Experts of a small language model.
Size: width 384, 151M parameters.
Experts: 6 picks a token, a softmax router.
Training: a variant of Muon for the experts, 8629 steps.
Below are experts of layer 4 (counted from 0) of a mixture-of-experts language model. Rows are named router (the router's row for the expert), gate (a neuron's input weights, with its number), up (a neuron's input weights, with its number) and show model dimensions 64-127. Each number is 500 + 25 x the weight over its row's rms, rounded and kept within 0 to 999. Numbers have three digits each.
After each expert's rows: a language model's description of what the expert responds to; "mostly gets" lists some tokens that are sent to it at least half of the time. This comes from a sample of Wikipedia text that the model never trained on.

# expert 19
router:532506543500513511497501497481473514467525516442487497526492494516502501473513430521435491502522518519498474499501511510512493452497496492502506494485480495498450525504482468493513501501521515
gate0:537507472553496500513513526467508531500461530461430486508541480486515516504513481477500497517476491509495508453533510527429486476515513481498496491545485512474508482544486501523509479529498467
up0:478496494459494494455524516505522440519491512476483488514499448468470502516454488517534496500483476439497476528467489525537513490467503510488515522528501529478506525533456515488455518493505519
gate1:485519527524496484474475476481470496505502514502485478503518497516486482514471461454503515457529523498483498535540497508489493523526535511515521477536511543512528481516458456522472510508462527
up1:488480476523537491518499515502533505512506495476486475543513504504502502456498505505512470507502533508510475477437510472450502480522464459452487474487529535488472531444510512504527482505491483
gate2:502508508527498522503474512496527559532533537507488506443493481530514451513523519503486514516512508438503483506497515506470475524524487522539504503501470488465528487434458481506485537511523512
up2:535500485482448519514510489512510508450489556558510530534493481504457513471469525498558511480495516527511462501534490533495495489497509485511496455479502483466529481475531520500484488509560493
gate3:467494529520487519573538567489480490542511507465487525510502553486527467505486496524510461478478508515479478473490528519512515476492480501472516518497527498433482545485501534472522483493478491
up3:480479512523493507562472482495476461507488513505525461516497510466519486523470501478483486506504487434517470482492495545538535493515506515512475489485482514473483517469508519510492498507490520
gate4:545486482535523491514515498507509535500515495440472491497516470514571493531501499496528501496492533457510501528557526492470505482520493514489457529533523477508504483500515454517513485504486506
up4:495478482516522491474485488491500470500484506499517469504517475526529497480487444471518489506466510474513493570532524498455479466559491502486471537483508495470521492512514420540486522515471541
Mid-word pieces and adjective endings like -ive, -ial, -ary, plus words like guitar, social, completely, often in album and art criticism.
mostly gets: " guitar", " again", "\" | ", " social", " religious", " sexual"

# expert 30
router:527483488508506467508442528428504477469516479502524497477483505500516517532529480448522517484530495531479480515500544505484490498456533478521493514464509534482554499515488499502533511517478494
gate0:467514481500500483513507505511471492524477559504500485484463503487523541471486518493518493513483504496451491483497479511450506489473524507499503530550546541488500503524494462482511479520476464
up0:523491461509473522497466522497530525517460534501481501518514469490519477520502504525522458499491492468514486474482500530513495472509505513526482500520505532490461505493473505490461506497506513
gate1:520521502516485515463506499467485484510496518504480476503514478523487493474489460464532514481491511466502489534544493491489473510497521451534530501490493530529501484477480480483454496529510488
up1:497503502515519509442528473499518489477485549499486501542544507473433521466490515477512473500507528565492476504468526516454499495475463463442497464530484539512469492439527507495510491501495491
gate2:479501486541516525490484511461500522505521484489451506506504495514510482513488512537490511511502463451488487506490535520448506533509459527519493526498469479470516506448450512498538482498469533
up2:507515474448455513521513523496511501459469497472549520514499468517484498454488503448526476487513532532501516499508474508497500481505548497531504466511507497533471479470523514513474515515518504
gate3:454471536546493503528509513490503496510520519451479493516452516494521474462528459482495499462470478503523449485498520497513526506485507499473528550504571493463491527494464504473485504498492526
up3:493501457539502501543464480496429537528477492510534500526513478444458484484510487484484493506505503488492507507507495523528538476546529503492495486486492503501485503456500511483476511517481515
gate4:522505467539520513500481503460494520529504522480499477543527458511546479486447508531526511517492510459474501505567485476511515503508480530518470507514496533502486451492521506507526490492529526
up4:503517511504513495528499474478533496507484477483525492528490522485551512476480444530509511506464529457490520567531527499511492466530504492444491532438476453494531480480532489510526527515477522
Middle and final pieces of foreign proper names and place names, e.g. Nilah-ue, Akh-tar, Neft-chi, S-ebastian, Suffr-agan.
mostly gets: " Bay", " Racing", " Army", " Toronto", " Infantry", " tropical"

# expert 14
router:527543526486515519460498505443524495519531534514542511521477485535458496533505517558486534521523507499492511536511441497523498517536527465501475505481464519456518498512514516512492532549504517
gate0:521467461512510491514523501527511485554508549481512504455509459504531509515452537539535495500501483465534506474522505542446510506503493497503482506560506524494488507494460484523514497532494451
up0:535491462472477522523514499502527462558469515506499528500512482467500527523468531481536442508483553464514434495440478536549517492521508511524515488515508494495536505521478515475486494483510524
gate1:512486469466484476478519509472497492536517522555517466484503513537451502508488465480496473475506495487475503516553491515510457501507510476493524516479494524501486497488514460471442515515507505
up1:487509494549533464495522517466514530488512541487510461517515503493458501489513532502529451527536494556478516507454541516440514485500490493469493484537512506496488497463466463495511516497501493
gate2:497494515509502518473471555474489496456531504481436504523501491507491518523518473506478519520506489469491507510462490496502506517494505516529464498518472484454522484465469491493477507498476507
up2:492477454508493498512526477506508521466467515485521494515516478522464521470517477486536455457469511488508510485540486502468489494462519501485540473519510510541514487500464513508510482491507503
gate3:466475565511509486581508530483507516496485483442490499513505553520525521506502475520513461479484516538515498471539522502508523495494446507536522516507517493442453526457500539463505473487462510
up3:506502482519496519525471484520509466569496519526520492529483488461468485472498504464533463472537502443509472512492505521524554485555489497501471495479494537490457503517443528501504497510518522
gate4:527491464541559502519490513502459558507496486451471470516505509564501503479515518515514496533518566509516508484575421477497516507493487549492455485526480496510520474474521456513499499491487490
up4:486511466488527511490500478474504478512443557497511498473527513510511514493499474486492531499481513511488494499536541502491497479535506494494493536469470485463541515493503454511505551507488507
Digit groups after decimal points, especially in decimal latitude/longitude coordinates and table statistics (46.12444°N, 82.04), plus mid-name word pieces.
mostly gets: " Australian", "025", " Colomb", "AL", " Missouri", " Adam"

# expert 58
router:522457492492473500508493491484513500535499551495514515502483469484504497498509519474485515500513552521503525476511487499512479460501503482508466478538443490475497550485481524526446529500511486
gate0:506486469525518516536490536528526460461468539467502490521474479487496517501493508513524498482504510515490470456515505500500509485467504506482496514567499500483518508493505546498511502535519492
up0:517517478512470545518496495486509482554488507519487504508533495504513540523497496522503500480516528493474481470472494518511516489466521513461453526519509486467527492487530530499463493485522527
gate1:463478497498504496473496496499491470484501480519502455518498507507531516499498473492489488503544528503447516522534494507488534499516509519496515498508515495482497485490486476525493494510492515
up1:503500495529532475480483523489527507475490509532472502538520517525498480501496511534541481513529535506492510500478598497459535501516466497441468464530531476490516496468466504506536489501504478
gate2:510525492509544529456494496497503525492470540521501533514480517550505512481516521530507505488519492503488531514477507519482512527467519516503514510520496485487525518467480470479481518522490499
up2:489502437485467479518519526470480494469495465452512484489547461494450498461509489481517492510475486490528476467530480488472514490540525488508503461478483510497499481479491519512504473490527533
gate3:477457527505470505555522534511545482543514495456498494487488538463511466488493486464481520494497524476524528451535507499513529493479533484471531505534490525484434555481502498479487494488458510
up3:471522459529507488549477487495455515546495509521497473498498520480481476468531492503499489480506527497494453499456487530496535492517514532507471509495502529487484499493523527500504500498521491
gate4:501473504537534519513490516475515555499506502482490499515500463550519482509444511519520516508509509472502523500538485506480519491489454508505490516498491487515490459457513503505506499496509537
up4:453535503509498473484487501435504466519481529486490490511483470525531479461503469478503512518462511495510527525518503505487502482513481493478503512494522483514490513499525487497515546480505542
Sports terms, scores and units in match reports and tables, such as half-time, 4–0, metres, club, team, Sox.
mostly gets: " | MF", "FL", " ft)", " Football League", " round)", "-yard"

# expert 32
router:479481477512500505510506479527539502496537440517491455502492497497531502465506471467512505506488498520465528466514486493493498483505487522468507545475465503491512512533471460531533524493489491
gate0:533460477523516484534510499538510511484481506502501458502481459515532516470506442522507491518479520491501484471510468521449491465494502510514526516520506516434487533532455493506524485509503449
up0:498486407506507493485500517475500529523492519545471551513512488482525501499499471483508497490478494445494476519427501525497500495472517514496524510528483534465524521487489527469452497477496520
gate1:505510486485483485456478469492497486532501523496510498498510536510487518503506479453490493479512511493490490518538501495491502501538519497516527531483503522510506494433458466534484503530513493
up1:509500504554506505485504481471517518498538561466455479537526474475495500456525495513548484512491526511479475524506543512473497493465505484462506445484504518499471488493529525500509520477507483
gate2:461503466528503502511461485479492512479544517520465502469471504510504498482516482520460543546492488469504557473513508497441509529514452556530527494532450504456514504481450494527529509495478531
up2:511515486470500494492518537480511542442472473454526498544496493516445520477463483476541479476501489491495505519506466515506495504487515496515507480450535494492481480470493530482503480509527498
gate3:501483504490515504574498510509518486506516505445502497529535564485542481475547492502527460475504514535512497485492535488560556502510461504481543515499520550494485527484477491486500466493515506
up3:494494478544478526485494503495462459501485533522504497522540490467488504469503451474512518460530496460484468511475515517520539480530522498461509505478486517484494496482505529484492515510469513
gate4:486474512530549504497470535461541546518467488467482460498500494514553489509469521503495495505532524466495529507577480486454481494447494531476484504500511498509490469460530506504488505490488525
up4:437492526511521476497484488480502506486477494506489489510498518495544489479466491510487488493507510472508527552512518502464489474499480513455499507471503455493471494511512485495490586514460526
Prepositions and articles (to the, of an, for their) plus military, legal and government words like acquired, Legal, Naval, Army.
mostly gets: " to an", " Bill", " construction", " Naval", " acquired", " of an"

# expert 11
router:521533493466514518461513518501506495484501513481514490504507527541505518513532515478472501523477477519508483504492474511506479496499487513486529464483488529460521523510496504505491497503515526
gate0:519479481535494504518539504501536513499486483496451480502529472520437495476522486513513501550462489501502474497500512509475492479472509500478491512556513469440523499520463508493515495536531491
up0:504505457548506495487508492531495495518457502498485509506534452450554491481478486485514518447480532482506490476463541503514516486508534536492527514492507519520496515527523481491485487481507518
gate1:516499510501458475473491485504494501512475499501498464483498507552489503512527448498485530468519555503471506491546463501506504498553502513520544539506518529481502464503507439490487480521497488
up1:492495518553534497500500461496512483493515533452451445524534487507468501488507530539520471514481547485472506560479567519472522479493486495475481489482506508507503496442523511481524513508487486
gate2:489513443515476485473471497466533520492516484489477494509480518515513509482508531520489515533495475470498513494501509473481491510502477538520467500509481495475543500479477506508508514527498498
up2:498528458465501500509495516475468483480468528444505477477512489529453490445468477452563447480488501495490475492512488530485478478496529505507490485489497485509488468495495465512483487495529486
gate3:477484540528496488546529537498512453515545513461499514495503579515486486448544493492526465468488497503507487466513513473526533491486490506456524531500520516467525514462486530500487496504467479
up3:523484474518466502524464490499492498530495491520517445504524434452492508466492476461483488493489478508520504541478521544494534500517508496511507500466469523482444525490494503488483488506522525
gate4:501475555521521526507513540494510516521504486494491461518509475551534501465502549530549447508465517455516473511527470484525501501513488521507508503494544455482508478479527509519496502496495545
up4:442493530518503498515514502502520458505506474531476505540498524558524509441504512483532510486465525471493475525512508508509485495544468509485494509447516473461508482504511496523491539512507543
Mid-word pieces of proper names and foreign words, especially -ian endings: Confuc-ian, Luc-ian, Garib-ald-i, Bas-el, East-bourne.
mostly gets: "ian", "mann", "ias", " Greek", "ont", "ient"

# expert 13
router:531533476494489475472514514485488474506531525573480506488488490456470533508533538515540467546500485547478496526486507506498510532510531500516483519495495522461510495533489506493502499501487520
gate0:542492466507480485534500521520523457486492521500468506494502484499502485505527537485513518536466520496498486458512474489481488496521502509515486537542504500518500505518492515483515476501522440
up0:545511459464469507497514520482511507523483527529480519499526470492519494529515512457519494511448493461464469482473470509509544484546529513510492509483495508504515496503510527479488504468498511
gate1:511538513528501487457523496501468512501462507544498456486523515503504518500491468487493508467501496475464518504542489484459523504548520520489536528492513484488475498511479494520466531510501494
up1:485513519529513489478500536499524536516481543535466470522524492507479489501461531525548487503503514553501485473471532523463527498502492484493503464510506512501487513422505500503526512479522468
gate2:498537507521500503471492515473498519512532480491482520468490516508499459510494498516476515514526508468516545510472527509518509523516453527513514519525458475485535520464457511489521509512496538
up2:514492474455486502516517513520503519465490502492516497526517466536437496466474497486537451489475512491486499493541475511481511486510551483528501497472516509503482499471514531473503505510519488
gate3:505465494491451497555513526492499476546524511497498508499524575481507496487543517501492524468494483507508494461495521471537542492461486496485512529493505526489486517490497516510475475491490521
up3:520485509535466499572499465502467510532469483509510476522510481478472511466480505458505524477495492445535471513475487485488503485505460488500482490499493529500496525446536491504477495517486504
gate4:497456441521521523502520483488515525547497486456480485498485505523496497509512505517482498530506503504499471494534461483536505480514476510505475501503533514509529479496544499552500511469486509
up4:493492490497504479510481490483537500478503473524501504517517479503482497442470441497483511462494508482499496515523499479480473471519491497457490539459473464489524486501529445515508524518458522
Words in athlete and sports biographies, such as league, club, champions, World Cup, and connectives like who, where, in which, to.
mostly gets: " league", " club", " champions", " championship", " | SCO", " Doubles"

# expert 47
router:507475447509477462498565507498525502456495422447503493451506513445548493532480484494472514518463510525512493487500466494544522500503520532503534518479502554517515524522489491534503526543501520
gate0:499451447518499480521481537493563493541459484480511464511468481516537498495496479530510522498446506497496502463482513516490515485500523506485539489498524502486534525494451496517494520518484458
up0:499506508509488488496493508506483539535473564485472534482509452468511504489485463477490534479507497490461453527463460520495524509502521509490501511492514527483517494504496475502496480507521511
gate1:511455481504493494495484480488457518519491455528490486488489492533492515494460477479497504519510496502467480540537487494498518504515551511531508488521491523518516465513491459554521480510454504
up1:489505465459538475440506505505528527528525528491482436506532496498491496503518513547516445491452528528497505527487519499421526496517511506512487454516511514527469503496532483503527492497500494
gate2:442536497536453487472485487470492521516519479513503500499489510522469483521474489481494526538466484468497512493472508482496496517520474540557493504513499530490540483469422565552484490490480506
up2:506545468452451505498517523505493515451487492482515483491542487464468494440476512519536490487473504482513508507529477533507516485484536512546533465473521484516508460500479519492496494485482499
gate3:521472518550496485539484508501500498514508540491475507530513548510549484532512476503510460484491496525527513467519514505552521483483461517506502541497512510521492510494492525464489484517500468
up3:480505461538502504512497490499459480452459502476524458536550478446502473505516482449498495482496460465515485513482518531514527487504472508498469434525503507512449498525511496472471506509488516
gate4:532458476511525521497486493489498535534481498438495462503505482534502513502497497512506500497491491480511522499551474483492504486523510509472467494463511501516522485481539456534511507484497511
up4:488473487518535498460477440479492474513477537467518485525498514544535485458489449559486524495480498459499525507514497463502482477525496497428503539454474498526503475467511437517460550528491489
The piece re after a stem start (unp-re-cedented, p-re-Harappan, app-re-hended), en dashes in scores, and words like complete, operation.
mostly gets: "re", " pre", " Tre", "- Re", " of which", " so"

# expert 61
router:495580449449502453512486487462483495475491541522485460522487485484461495521506504463470504484465507555493482531541452525472530481486520461522472496483548521514484508500473460453486505487489565
gate0:477506433543518502535531508484507501501472578484463492459479514504496502502469495518483514537470523492511492502515512517463502488506528511503506501556472531485491518536460514523545483543511471
up0:502473474520494494467487497521468505546488488535528517547535471503493498468525475490507471500477529493471472518495471511532505486512534543475490479478505534500545522508489477480475501464498527
gate1:482496519531501490501500473470529534537483478513491466506477465525509490467520448479491519481489486486460463543538447513485496511560482487519513501449515544485505485480499447529521486501471506
up1:498477508524486483495525497466525522545522527495500444537541465528460532516493535480533482526505481571460485533449535522476543497486495513484505470515514511505449511467498515500530512470503466
gate2:501529476526486510450480501463492523481521506462533513516494500500474489478483525514501528518473522491524509537447499473458552507528479542520469470526485474480525467459461535487518507519520530
up2:510528503464459488521497531477485527489484465481503490513533500512517499444467486471539516491488503500505526490509486535498513482472515479519493467526530506535490490439507552479492512519512535
gate3:469491481512497509579514548513526426523509529534467504517491551517547492520515480497518457481510478479504494439513533496511496489507488499452512504515491508473527534491481522503468478510502507
up3:472485470531476497513499497525445473529488512508488481507491526484501501466509474458545503474528472462510502475484515516474522509515450495498477490489482532488506510475516535483523491522485481
gate4:491492500516487507495511506492523523505515498458531478504514495534475482509454533504512488507485496486502502497563513493461520511500527565497505507488536450495518462458510516482472483503491518
up4:464498525505497494502487487491540508503477507516517504530476519541461527481494501479512511499458526513458483512545484465467499485520532543467509546457484453463520466504498505489443514507463519
Word-final pieces, chiefly -ent/-ents/-ence (recent, decent, patent), plus other name-internal fragments like ter, ow, g, and "of".
mostly gets: "ent", "ents", "ter", "ently", " of", "ence"

# expert 43
router:501538491495458521501528512497525472499520513473520485517505489491479486482520486501476496512482495522497540513495516481547535488524529484514511524478521492514522517554524492480492492520484532
gate0:468493490529500493517529523500515484476493530457462483483488504529513468472479455536491549531488498467499493491477507520470535495540534484489515521507517502518477498499478497483509464506526471
up0:540499493517478514477524516510500502495475512538506539484519478495530494476460503509505483496439465463487472486512486510460501488470492523505480537581506525461525503488472520513468511496523525
gate1:537538477489491500458475518509507467539496485533482436499521491496484523477446434533455484522518502525481518541550483496512526482498526495518518468517524536522522471538495496528517517505461530
up1:460490501539501488467480480485499505446488544479486449502522483489459493542473544488540470488541570488489520513447534524465522495460493523502508489521501499522515529429530489529509510507515453
gate2:449484481512488502450489546462511487471493523500525485523465495535512487478544530540490522531494481471543497514465522500474495524527491526481514534538497490469500507476440528500478535516471524
up2:522503485483476516506501510505471512481485463469499489503505481505471502493486468472530478491488492515515485494516491513478513473486520496539506499505509519497503434465517515499484463520486519
gate3:487497486538504493570509521491519532541512481474494520549508568473494516491533463521536500494508478514515515453488519483509512480535503519495529515495533523494446513442507495492505487498465509
up3:505492453573460490514498518500448484541489491516514484498511455500518461496529496476525507501482489477508485528498508502495537471490470492510474467518462516521472528491494557504465499507502493
gate4:524512500506528522510516495480489524522496491432515475540523482538515522475443502515511435478495528468488474543560473490513508495499514477489493512444540475538522477483487486529514499480495533
up4:485489499533501495502498456460498461517498507463507497542484507567510505468464476474484463499494542451486486557506507497524472485531549482446500523406507457519517513491499479510499531491491531
Digits like 0, 1, 10–15 in tables, accented é (Beyoncé), and middle pieces of names and rare words like Cong-reg-ation.
mostly gets: "atory", " Switzerland", "é", "00", " Edward", "-E"

# expert 17
router:504476516499444499511511500482464464483496530526500518507505470474521502443473480495481509519490473506492518453464477508477468500501516490535518499489502500529486506504518494523559488501494496
gate0:485505505510510500497542528492511492468455524485523472482509474504505506451492503504527531482470473507486492440533499527482502484529489546456491529555495494513498517493475467520523479505497485
up0:521514459537515491498528486512470520565496554506503521515517486495502491463459492567501471508448505474472489455458458505526540474471552490465527489514488496462537526490463507503466493468510541
gate1:496476513478475516477501485522487505527500465491424485504495465506471506477460469485456513488521492496453531500491449493487516498496555514501537556466502496490485488478475490502482499497477495
up1:527474488548500494447494508500496490494499546510463487484556534467521480461492550493548464523535526509505502516456538512466533488500525513490493454511526493498504541475483510507508495465478457
gate2:496487496526488538509474520447521495540536509469434546478454485524500467531521502499488534519510516499479504487448518493487486526550484518522529518524493504479550475458468518527507508501485523
up2:516482508466479496541514527491508496497498494469554500527489464505462505450528491518562509474498539512512486504523521514493492493478500521492492492499517483551505465468475535488481484529473536
gate3:472441536517482494570517535508516481545527525505489512506491526518546457499540455526522503492497497511526496442475486499520505499488487509443522501492487480471497519488506533486520474494471484
up3:489481494532487503515471495500479485531484495521501442509565469445479504473502505445518467504489494487492452511503490530514511482518452471518476510488498534475484514457508498516488515480520533
gate4:508483472492587536500504495524496533480499515465486492542539511527536510502474515520487511479499495497507495528551488470515523488513498507505493477488487500519484459514495501526507491510484513
up4:483490524520560514516486473507515487494480520485479477539490511531514510451495459536458502488473501472501489542535541492511488461541514516503486522437484483468526461537508462519508520498473518
Word-internal pieces like St-ory, rep-or-ters, categ-or-ically, often in TV episode tables; also digits and points in tables.
mostly gets: " comment", " Story", " Poly", " those", "istry", " prov"

# expert 36
router:478508491443538461475495471464492483529477462470507517513459508511452450537444501477520487485530546522525517547546479502485497501530530508504495471458498500475485465528486489511508520493473501
gate0:503489444511529469501503487483502498498440536513480498499504502514525514488510487492533480508498469497508503488516476542430489504503534505446510517565487522478499483485485516486478472524517465
up0:524504490481460537472514515528494506531492520508492508496514477464505511499483499519479495483475523493485472466437493500524539473477513530498493472449526465482512517527483529508524516488495506
gate1:495508493505480523451495476496495523514504482464454429502522475463480461445496445479464522485509514474488485495558469493476482501539525536543555481469501481547477502500465478515490527515510509
up1:488525538547512520492516522501552504497501546446473452546539507484487481475519547539511463501514531530497528540500512497494497483524515502501476470463513501504488498449507507506502517492516471
gate2:507499483520519486500495551478486503553507494456508541495467514507480476511501465478509503520508480478481487490452510527470536522469451527493497512529469466499542497457444515488506525512520476
up2:501511503458481527513513492508469501443505549453481470492516479495487493478492500495506455503488511473517520531515498517507511484487537496519523468504496519493484510480482523505491492488471514
gate3:461470498502490518560522522508541476523509499457507499521523557522477477459531482506562499486503519500509492477541535479547509481491477505431515484488511549478447518532466523483504503504468474
up3:489479459552497493512478451523481480515490514536528480514506441495485458533512500451465540488503474513506451509463489528472507505489479507510450485524471499512508507462515530534487504524519510
gate4:500515494542511495510482472482512508514509499420512461525488470517515499491486507522495471521523529428486508504542478513515513484532509498472476494527519506461515491462526518498509525469467508
up4:487509489518499493484482467486509448533474525511542488547481472522510490442510482500527476500479516467484531521498499504481481477558504483429490530486500488457510501496523479501514553492502521
Word-final derivational suffixes completing English words, such as -ly, -ry, -ary, -ish, -ous, as in angrily, jewelry, revolutionary.
mostly gets: "ious", "ely", "ately", "ably", "ively", "ful"

# expert 56
router:485455468483495493515518501498495501470475476455455497477479483495513499514551475529491484509512517523536496545495510513507492476471490510506479512543515501496525485506502498512501567517491512
gate0:527486492567501462527534511523482492493472511458473474498488476524481483498526514520512511513477536499506499458555491510478509501493508511483485497539505527483497505491500512467524471515471492
up0:493493485480475512482502510487519515509463538501504506522527459466548532498525488468497443488493510478508485506455473533486505485479547510491505504473512504449503497481499485512465516460535479
gate1:514456512507485504476511531467503489536472462481503461503496493516507478487519502478493485470511514507477514527544473499510519503493535498495525518466520506513481472539480473516487510524518485
up1:511483494514518480499495527490515483535543532485499468553533517484464479459563502495524438511509534535512478541453521528479534500492537518450469482482513479485503481480517511509541480495516462
gate2:492470501541487529433478497465514528495538515510486497485506498505534474482532499522508540523517515465484495526459561526452506511509515544501485535551503469484518520454476512504494508501474525
up2:514495527474486473518511475506479523413482456455512489530534476501445505460504524508527502504446495517513507534513495508522490493502513483560498494487523510558479471506501527527482467462479515
gate3:473490520515484503549528517500493499515484496486497486504525544493527482488517462471494512480486492523533500458507558486504546503482496500498510532507513525523471525500441521482505496501497501
up3:477465455547475487532476481507454486504516499531508480529523485468467492489482480453474495508543496453504502512478464534504524486502528518448492474485475514475522483516506528501479492520470511
gate4:530497484542551495505516522506521543482517462493466462477486481546531511523474504546497517501502563454497509514527503496483513510506476531495491509515501481491518467489519503543522491498488502
up4:488525502484506478481496473492504482452470493509498503490467512549530476489514442532538494485505519456488511556509524488491491489494499491506523518460490469484510472513516492510471535497471549
Word pieces following a capital or lowercase L at word start (Later, Legacy, lair), plus place-name parts like Lake, Bell, Fair, and degree signs.
mostly gets: " known as", "°", " Cal", " Bell", " More", " Land"

# expert 50
router:493524440487499508489525522511517480536490502481475459523492476522520524507501490497541542495524497497459492505484477532484490526506504501499483495506485534488467518504482512507503501521522529
gate0:520507465524490488497517511488525519493468532489503507483478475506546482495491484520524476507477521481504521496511488484511513488523536514545512511517481512479505503495500513473514504505516489
up0:513460506507503504530520511520452503507520556526467507529527477477510530480504464499511464491514516493483441495472470526500501483473510511484490520488520508472503498563487506490525512497511506
gate1:505493479525487463468512489489513467542499504486503439521516475523485519504453490533535510466502516549465482561566465516525490493541519512470513523485495529490489478528473487533467507506498537
up1:482500488539516496463490472469537506492504547507469454531565496511473499525482522498538479500477487518517494527502534504450501483450468525480491449531507483468508497468479522513518506481523471
gate2:522522527503456495510500513490508511472519508499508504502492512515492480501495465545491580518489450485502514550476497509467504527525481482494493523559472476504531495458429497506504508522474540
up2:485464466480502519525508502497482474459491497449509508490536482515461500421491509475513451497496541512508488472520511499521500497477530511516510480486508515490465455465526525518503476479514491
gate3:487515515531459530550488524495520520530515492492521527515499560528525480474543463504513485485461512490514504464522546485525509490508506500484511525484504513500459540499499505511493475505478491
up3:504511456557474498558474476508488480531475514495511503516519493482481471483496491505490475492551510433492503532475514555496529514508512507521508489485489519490473500467501509506490498507479485
gate4:551487479514534507550516490486494537515492544455484461519522465503554518483464505509508484464489496529475511523552434507529507508499518509500499507467513445515521453466504526506504514506497474
up4:501518505503513485534505468502545498490474490496520486545485502532530509429512461526478510487483504490495519552501475506488482458492511528483503519423482447474517461482510517519503563512479508
The digit 2 starting years (2020, 2021) and syllables inside foreign place names like Kyiv, Meghalaya, Huishue.
mostly gets: "979", "938", "och", "962", " Hong Kong", "oor"

# expert 27
router:526498508553491504537532511518494499504485495525477508467544491445506509486519498528489489435511492470520518505484512567536506474508506513504531493493519458502523532541493502475469528496481497
gate0:493485457566492499524518524500537492498487501484482510505498466474496491484502496559514522524470516485497521504487482520476494481503501498473487486538520499469515519494452516519497489522495493
up0:523468467527478521489506498488516519552503524475485532484508457472488503514521497548516495490486507478480483506469506537517532480478527519499488513529501464450527508521497510491477514486513509
gate1:512498460508499504457493463503476491538475501527502479465507464514455514483478471454488508468531552508507497563535483530477507480529529495496552519469490516505495492510440517526491505520497536
up1:499515480548500491507501505493521528491471515456452506537541501505479466486497502460536483509517506557485499534482552497494521501487489501455483497494503502488493521468505494491522493490525478
gate2:463484513505503526479446496457522512504532532530499489475511503540488471484501509540484493497505501497498506519479548527493520508532513525525498530514479480445520480461411484535496496538488522
up2:492555453455508478533518528523506502448495521440524472519502476517440483444477479454507508538493490530475500509486430488528509498471531489510512450471500486503455502542518545465505503480491553
gate3:462492532531529455550470518485519492535526513483474517509500549523534467522495498540513500472496484539535519464524523488533538496500469537505511521470525528508486527478493515480516479495461493
up3:479491467541524477508475475492517480528478481537473497501505472442466480509470470467528498499531485485497495529521462557527579470492507498525504482463481506481484489485507546512517497502483499
gate4:486487506535529501521537496476532559492521498452517488530529466537518465479482518536498497494500498472486483519539469480487477478462511500483473510470502502513517477472551495530527508472500556
up4:461489501506482489502504458474477501515480506494528480513491521525473474462460488510495491480462518465498498545510520500482440488460466491448505495430489470493534485513552484503470541504496542
Prepositions of time or place such as in, by, after and before, plus v pieces inside words (harvest, reinvigorating) and draw.
mostly gets: " app", " Inv", " Down", "From ", " painter", " Ever"

# expert 4
router:523543477483504451517491505458491507503522487485508477499517493510510510444515490542517514514474451512483488508491512508483471466532549526532489543534470505501487513450506529521474508509492521
gate0:509507468505510461524510557521534492488469500451492487481498468507529490484489494500514521525483516468518525506495495522456508498505533550505498534498495509485494513520465492475497489505491474
up0:535497485510503494485519540496508526554486468516503539510504484494560509469482499550488514491487497491508474495457490532512544488499544503516484505459489535439499524548464485506509504484491505
gate1:522496524483482488504528440492485472506515468528478459486489504485501515502535454422496510509506512469442491556523454498497475497511534563483508489511483551540502474485469490498480503518484536
up1:510510521507526501486514492507519503475539520550473461548581475489504484502506533519543443532518540516522483534471521524429480491495508506458486487531485510488510531464503491516488491479508504
gate2:509514512517471544499470522457550519496520474509514499468473472521466473514487506522462536504486514459481518509495484518478507525520517558529505531545482483474527508432461513508516508486485501
up2:530514494495462516489477520497506493441508494473527505521496447526461485462513485475526470503467548495549489484515467535520526478487520497544489470496514528488501482464527521521498514501492489
gate3:503505514512494511566500531497502493499501496467498493543503549478516457480449435507544476502446503540519487447528537508494507485509480515475501570501510513510474537463476480499497483509462456
up3:460505457521504483514499498507493506514514488527484476570515485454501488471526477476500502496539520484506473514472499523482506486522463524504499492506444541513454513528495560495487489500518551
gate4:530496495523531488516499509486506513533518514428483483539494503556522508525509482491462499535502499448508484499550485506530488490472484512494464469478504492497524463467464485517522502498484523
up4:454475543511514463480492510479512449511468510473523514527481513514519537427500450500481520518491513442491496543491494489498476478521492512436501502455484454468515469524488485519493559503479546
Verbs and descriptors in entries on films, albums, games and TV, such as created, developed, is a, founded in, as.
mostly gets: " primarily", "–present)", " Studios", " actor", " Delta", " actress"